Below are experts of layer 7 (counted from 0) of a mixture-of-experts language model. Rows are named router (the router's row for the expert), gate (a neuron's input weights, with its number), up (a neuron's input weights, with its number) and show model dimensions 0-127. Each number is 128 + 32 x the weight over its row's rms, rounded and kept within 0 to 255. Numbers have three digits each.
After each expert's rows: a language model's description of what the expert responds to. This comes from a sample of Wikipedia text that the model never trained on.

# expert 23
router:129157120124071171123115125176129180154084127080121157138128088115075067088110146107122136167104146105081098093098115112132042075130098079133092149142124110152117094156104124119121112157110172136135162156125072151164070120190141140099158161179088102117139082104138118174151168140075088097166144127086171135121108157096107129127147102165130201092128158198169107165151067082129111115072
gate0:094136164133141154155129149084133127155136171121118052085089109090133162103119043099149092083100118133133102149126087119175125208132134188127107144125134081139164090107080139190156143141112149125064169144107147106132159153169117175099137167130041161157123159088083151113077150102190111133108122110107083123098093154176081076082142137133109075142160145159122117127159084133082147111164
up0:161159126142096141109119156147117163120086106087122107174163158157076110093134180157071182114110174104068068101153150133206115150113115148112117115159111049109101123106103068146205071147163123099130079134165116095088108134114051115146105177119090083142098089157123160142134087125113134118113176166093102160194112146067118120121065155099125099126144141129118137112096137100125169173135
gate1:154178145094168150112140120126183174134077156104117085105109093110149126086156116194091182141016059061154161145136155161113116177110118124114113120083143089102135180110091118101073106132163146083062135124094118158050074053146117132149134114138126128142125137135116163078137190137127088121113152154094145114094135123118114101188084068161131168120104142141120139149135141098129136142133
up1:175204149146116169119159091099104141116168151144156103128116155088087122121192139117134133114145069091121168136164201157127123129140136139131129127145048095097080181074118116150058164103175141058113102139167129147099104102114140078158121116070095140132159134051139099069126139081167156159122197153147114142136111096122100152075067120141137140167146087125106114160103133071157150105113
gate2:142165146109123137126133129129164186164111137096089138203111178083137132129122124151127169112169110149159155140132151117065115057108102087086168118138128103165113158160069116166167065167111105108114148092097034119099124122156099161115109156156132094119111091113137137104149107087143127073084180124103086145031133176166072160158133096147114137157143128102072119074182124153100083145137
up2:177074098043135099151128135105165062125154109135119175131130120137092163156111172160138167082076172068137111141129155150149203130086157168162143155105158148098163136085133132111154134141162062195137146146179178142100138174104162136141094172134139122114120129196116117137101131163146122132142157149168097121141133106123171118176094143115136096136058096139112080091053104119139191146180
Description: Four-digit years in tables, dates and parentheses, often after the or a pipe, plus ordinals like 16th, 52nd.

# expert 25
router:116104167112137173116160168091129091161163144092092066135072120168105120124142084109098105087132155143144129163184153079168117113093148172175084118102155140127067140155158086197086129152152129116140099134192098084173124137086158159159115117102134125119118088184108068160165098115152104159123159098121152117189096148187112129133144177146177125186156112078094086181094168118179109111118
gate0:108146083126130156155196139091103141148076165151113114096092126121093152109146120080130164129127147103190140164173118098136103117189067116154115109087164087076108189186159208118138113124123090117094121161139112133135110127103129176194148131090091131103128114122089081105194148110093076140125083147122147129140135111148107180101228123153099133115111140179169179131183135092188126149119
up0:078120189146164102119092121132118107123147130116097112076134131176101127122115098170124131155141125075070146166161129135070087178116136156120068148128133145126090110125054094109113121140174149165105096133136113210106162064091130075080155156160098089124127140150097176079068107108168065171137143143167138090190150121157047150153127115111098093139114176104153151166093141116148120179100
gate1:133159144142170181143166156124130122074155195119139163147109164079107174118167128076134142175139157087143140102118184115134107181122131131143130111138075111084153115116085097115146073122123031174097120111148169116047147126113127086189107145107104141124074082184114065118111092092143101104126143173101142174153147134136106138168091170156154158074120099164182118061132162147121135093129
up1:097135128121101143166145145145192106119119188143132095125113133072142154125131105119138102139171105138175172169082113121080104083135102158174121117170137124116157175105140116120174113131072127143129110134113194094134080106142067103097181101145136117153167126119123130161073037138154187082140113177178134089111084094101165177156138102081102078098109168149113147147108166111073074173059
gate2:140135142117089103130120142144150144077095186070135056123128075164074144088202165117110153054124118087149187151148077090162176099175151140154094077046142145153092092094097154115113109157129144109172101145122187134154148167086140120131130097101134187108133117115078156129141142143131140143135153141118141135175111134120137078133082158109140094165147090158090136135076055137132087111187
up2:178120138155179128161194168144125148106137111083119138146118159119158145070147076121157173125241099103096079100120111110125161126171127128079152171102127139143137127124140084149140105098111155104192125143139091139115165106047158146138120145174144182116108114120075141108170076164159123101194156120167165105151122143163072110174146100137061130141135212111115112173098090104110128112140
Description: Inner and final pieces of place names, such as -burg, -wick, -shire, -ington, Buck-enh-am, Nova Sc-otia, plus United, New, Boston.

# expert 18
router:126102138074177171160114109071098119178103117139179140098140163089115118105185060099163171156099096113099109131110127152100135146173149078116096157149124126189146121122148161163081147090163126098170126108112131170171091155123158127097167139157122111093146166125144114153157165172117117165139151069125095088143068159089146086104153109109124163113137095227085161057175107110101063126132
gate0:014154080132096119119167144095142122132077175162128115094197125167100130104128096146130122114097188113226143116116109106116081163171126164088129081072150089171144124131114109039160121164062141138109135088117125111117181168164144126122148124102114172141147167140098081088132154123138152145131100127112179151137152118148144097208127142165091142118108148112156111129103139123178095085126
up0:076212168127154105085138177172114124109135194136130077148112201110137145145091104151148112107087128155153122132095163122116125130096147170118110100149178086107154132150088156137126126183146154086196147093124107094129146104199121125134129120135163131069126126153145138089196081173167164133127095138151212166087141129140163118167155137179159124107120065118166108112077136099127090083071
gate1:124093067095145195110158096100125142105076156110154147101142134144111116124091113089171107158084168084117124148142074103137095057067125147130132141167125196083177135121140107048121150145127068149125096076106160155114104126169100125100134117152083079126077118149090109129135147087164137097099102100097153159073106151123119139131143116171150070078092164088160137118140082112068122168204
up1:088118190134174127100107095120127123153037164149185144191137205139076165130135136113147075128135129112073095125102116098140105176167104128171073101120104194096110142132130129115098116146128087082141142149130120180131091134120106174102161146072125119181131182108117095121080142165120139174081081102138131083206131143099142095104178099153097134142113163149090125068115069123135094108106
gate2:101188153120098126144116132105084197089127118172111076181169150097164137122154146195096173109135134137136104162119073137143126141079136118131147137068171099149127198114139130068106125148092143084164158103149090150166183147110127137111131128099139189233125130122094188075166118152113119099134118082103132126202120171172098110179137059119137156111131092122085135120082162118132138132126
up2:092159099129160139162099141145076094077150168151162136074129192099150123166115191162141120119120083104147102142089131140111135097109169115147144113078173124116142133015144181122067127088128138106144152170125153164155132157119125138107170149093089144075119134118130073123178161123069132101120084091056113132121098113161138104182163117093133092165041082131098133143152151127118078171137
Description: Item numbers opening numbered lists and track listings, plus blank or numeric table cells; also sentence openers such as, These, During.

# expert 59
router:180165119093125153107106084087103127081160087133138101141155110156120117147136115181142151113125106108149169085109165113098138085164085118153155138141158104105104092139135157138086071107057140186140120109090084130164084183164091089146161111111146116140113101080079148169156171089075237167163117142186078149136071156161130131145131071090126195131115156111123127156117133144097158162101
gate0:121074126088164100078123147131155113116113105111144135145111161081102182102081134086148122112136167129162119133125090135171173150094147170121148136107117142200095115146160075156181128112118119156120136090224110142122090125136102166139072120147143156182169124186117080065123083155137082080133166119128119131169100066162145160173177172103105120155122117113144100082114204095066078126145
up0:136162161146132125124118104140171143157108132134121188166113190144118160176118103132069128119087175090120104162105136109165096149130129102091114102117140112120092109126157088141192125120131167152091118160156091189067163172160144093124132106157137129159164102152130089163102143152108194116067148173142143146083073130168121164152196097172061157134171208178168178094105179115162147158129
gate1:097116175172100126156151141100160101159203134129064201124171085151052198142125126156112099160157140126189193134123126144162129146084133072133098159128107150122158138136084175098095089155121067118130120139131166092126151112146129127116126176146100160154184110134066157124136121122113070125130095094103129148144089174124109170114208127106146092135147112114124142129083112109067084083061
up1:122111147178144149042157102174108118140093130144121022105097114170089112144146138135123098116165122118167155145130136133134083167087163090139121133119131159104122195117088116179177157123149129160158164144150154040109135101159149100169116129147131090126144123145126114154093144118151081143107183155125127042115158159083166213128099169133121087087130096127143078081125200083112133122127
gate2:120140077160135175131157144177101181143096109098076175120099184107121106173111161174104150086075149122147119135144160082134128127196177064136111127098124137168052136103196152126113121101084110055117128101139130130107142155098123093149145180079093122147127105141100178199140149148118160181126124113131154117103114156113113075172141114128145210068121133157096153109136105070117108154073
up2:116152118118128135074118101119111166130113126143132114151159098131136089141145032148126151094047122039161131127136163115105156147157116123134167123120158105137100104159133111137119138077106134149151103090209090097137088159156108119170117081118174125127047110145114184109189118071110175114131127145135123129129074170186087111179191144071072164125140107118106127076071112142135077090128
Description: The words and, or, but, than and list commas joining coordinated phrases, e.g. life and death, more or less.

# expert 57
router:098096084119125120162140099121116077080161136131099106191147140125168153077151098100132102079145131115115100204149147095182137088134147110151124101150109103144083136157093162163096138137114132109159068115165079104167118088179089166198150109153158111105128093147095121123150134118163146093110116219174128168115153171153141166155148173183104096170153154093133091165098178152141068147059
gate0:133101111140102184158138163082136167137204175112137111142134110099118150187092162072112131128159144089103124135180133104173150201090159158077111130159100119141126207151159118127131099097064165174178132136190118153169118066176101133138155096135100147123090106134082124129152132134113126128167118122069155193130148140137091067104151165044152105135177126085120104100125132116115179160131
up0:093142137135133127093120169128118111146163119143129059148094144110148124150044103101077143136104123087175099113189103100070165126106177126132116081126184100142088185142091199115112110072110130128143164174182113140132169106164109102155147136094129108107136125145087091090174143150149112144171116171067215151150090148127149134070110090058185145142118117140158130057163111148131136107110
gate1:097092080109150136072144127039122130107130111120121128127167185118105150172153089118107114150184125128130139148110131080154143128104112105104136128087161078187136173110144171110119053085094077133149136086155090133171143101123105114113103044107117119097141155094142174136144147116132106094138189113124151133163121188193088131138122186152166144140111171113151108112063053156053162138169
up1:079125094113102111163140089118077142105146093206155117077124166062166111155104135146127079145119098126090155121098159093119142119148122102148141152147060125099165100124070155156133163141168139129124143112066126169110116132145101167145042147182117158129127210100092128094094139140110185159164206143189149180136100116099134137079173107171139127122119119119098178140194130170123102162116
gate2:139164147113136196145092081154078187083147135099149161147158126100135120161133180186159148133125147112150166102136095130138157137140074162058168081117126138134126155155162140058157120171149123109166124132078134180137138112044088083155148171192146056130130121121150153059120121145179077152151144162101143113135063106133120115126142140119153153111164151112183150111095098199123175103140
up2:089109071039093106102109110117132153112157154115091076105114127106124121081067144054113101104129156088091163132135152134138202134122151169077141114138165106104148099168066174115138132092127082172134159129154172163172098182130100128144136103092128130096182165075112099132094218076136123069115173120104168146158141148142148168178132146092157124142118177128177132104115112144144126084132
Description: Inner word pieces like ver, gu, uv, nt, ff, often in foreign names, as in Etche-ver-ry, Se-ver-al, Se-ver-e.

# expert 5
router:147112094164127148118140120068083117176124132096183070109169143108144174159079124065105158152165110091118115101160089198138070092161114139129105196184143119146091130184118073135151173103100133123076141102091082159165122116136127171109064100152114123138177142158152130150169112095109127104111064080182143104154090158086078141110108114097159134088164101172124160119129111155092096167154
gate0:129154102147153178133128218102117155127200150084109122088116173081125161141112204115096175119092119130144163143161193130104120112189155108058069150145117163145061152129178136082123103107165123070112077100094152130152165162122115121116138102155040125089103174061124148107075161121099107146168073154124154130119151122170134096129127142136140142088151112170131103125150114154106143115162
up0:116161184144136132086137077187180122127116112132155124217097106153136151100161052157153125116127139120105140116063069141122183130052110110142156079057125090147166144086137139149149121165156170157168181173151094138132117105190073157122134146126200132167116088156105145129120143171108107110137149167098143098141099127126195163136156093092124139142104195134166161155109131133170117113096
gate1:117145118121193106097158128106117144156097118153129100163159169159127101058101104107132154117136111127164096136131219151171123149138136140125159169075133104108123079173160112079192123177148129076093108082128090087164113105148152124155157087114178160132092098148163142070215116116126093099111114145121143142132063167159124156181160178126116120086107070079104144131050183132113149135144
up1:133130054144126167161173129136127140104171120101142067128069159105094116104127166075116101148120096099138145114126189187120065122167176104087131173122159145150137127104160126101085100100114151082086155101084105098172133126129063155168193104156087131153114159113073166071143068141077089119104107161155115092105172130137120145118130176209132145079134065159113098108146141109086138130147
gate2:148085124129107111168133115199133136169090188155136098133125098134095129139128143116120119171094116111209090141150158158124095138086168212100167097071212082084096128115097146075102143140155132128137110132167125085118108107102133075176201117177136172144142125166118175093079112132118149120133132150075091131100165132169148117148134127150069180146180164129170172157122170139139165095164
up2:134190141114157098148139117118168146175102160083139157133152116094119114114127099134121172094150133178096189148124133139197188081190123151123162130148142139183091141073103164251114135146121095166128153128087186114111130105105147133077167179085107129121111137067162075136131172079100169084140093127151165140106132119111172098114147108127139143124101136121120051095111064102154128120107
Description: Small standalone numbers such as day numbers, table cell values and digits inside model or route designations, e.g. 16-567, SR 341, 28 February.

# expert 56
router:067111157133214100134151142077137107135126118125134109128082106095165143134123101110124159084133107132143103168182114150175113105103164158151167156179176181086129125178136084156062170072151155106116104133105088127142152127158165173109059137094132103111176146152165147193179091152159124141110079152161088093118120144147145151122158174154113045144168097110084088140135177115132108075153
gate0:097131148132149113096143132160131122137115145177172083148100085107126214206088121149143147083162187153103123121170167071154184153132212187118155093116179139133074124110090112152138115128068092133095147143138141088136222119141183113172096133137125106157132127135163157129135125125097124142091148155130155079102134097055103145152151138058132123097128113117097099156127155125194111141175
up0:170115177147112126125172101127130155139165097019160143181108122145181107188090113119152115150104137113128095111140133169096130125130114096126120108127074091142095184133153180118109083089162126144074152165137140073152114154167103120124133209150152105143132135118103136118139175168094088147127081076157154112058101192148131189205091166130159178117131095115143147073108131147143155113086
gate1:113147158123114093145147119116176182125104129152062132118108176125105141087148154125156132129050105108175133178183110105126144146135091140147129143136137119115146122126081143097087124168127156084116105105152085129110135177160153115103117121113151129185182173046181149137145108082164100117121102124114144131142165080190125203101056152153111128152100169094085085044096086079135079185147
up1:105148107168104115132139175119137170154136173139160136142079133150124137157200124129153150136113147087154142161119079147101112155079129100123068094123107146082115097143170152137154113124190058178152183164142141097148137102111149151126050165094080119113156156145158165103210091171143114083119109126166090082141142144166142147121190186113089117157117158106119128128069136172082044169136
gate2:138158119152157133127101146112141133208120124121130099119105164140106107180159197177130086120136144060138106100159146107122084122202143113165125180142136145214110109171168195068119103110092112149130089095093100113124177151143172109111129110127138142188121195117107113108092146136148131172162156128112127110152132148122116147122162066198155142138069120197192150130127093088063121148106
up2:122131147106104167136109142156123095182055111129085135152056083123070100133147131175096102111162131121136167131102145122155141079146112136164128125135115167119106053107150134108131114137127181063167080169150130087169155172132187143044151110134159092162124091129110173133133125069071098151100148124084090160122084094138179112125177090109137132077121149116151136177081066152083146146080
Description: Surnames and their final pieces in credits and player lists, such as Smith, Wilson, Stub-bs, Nicho-ls, Morris-on.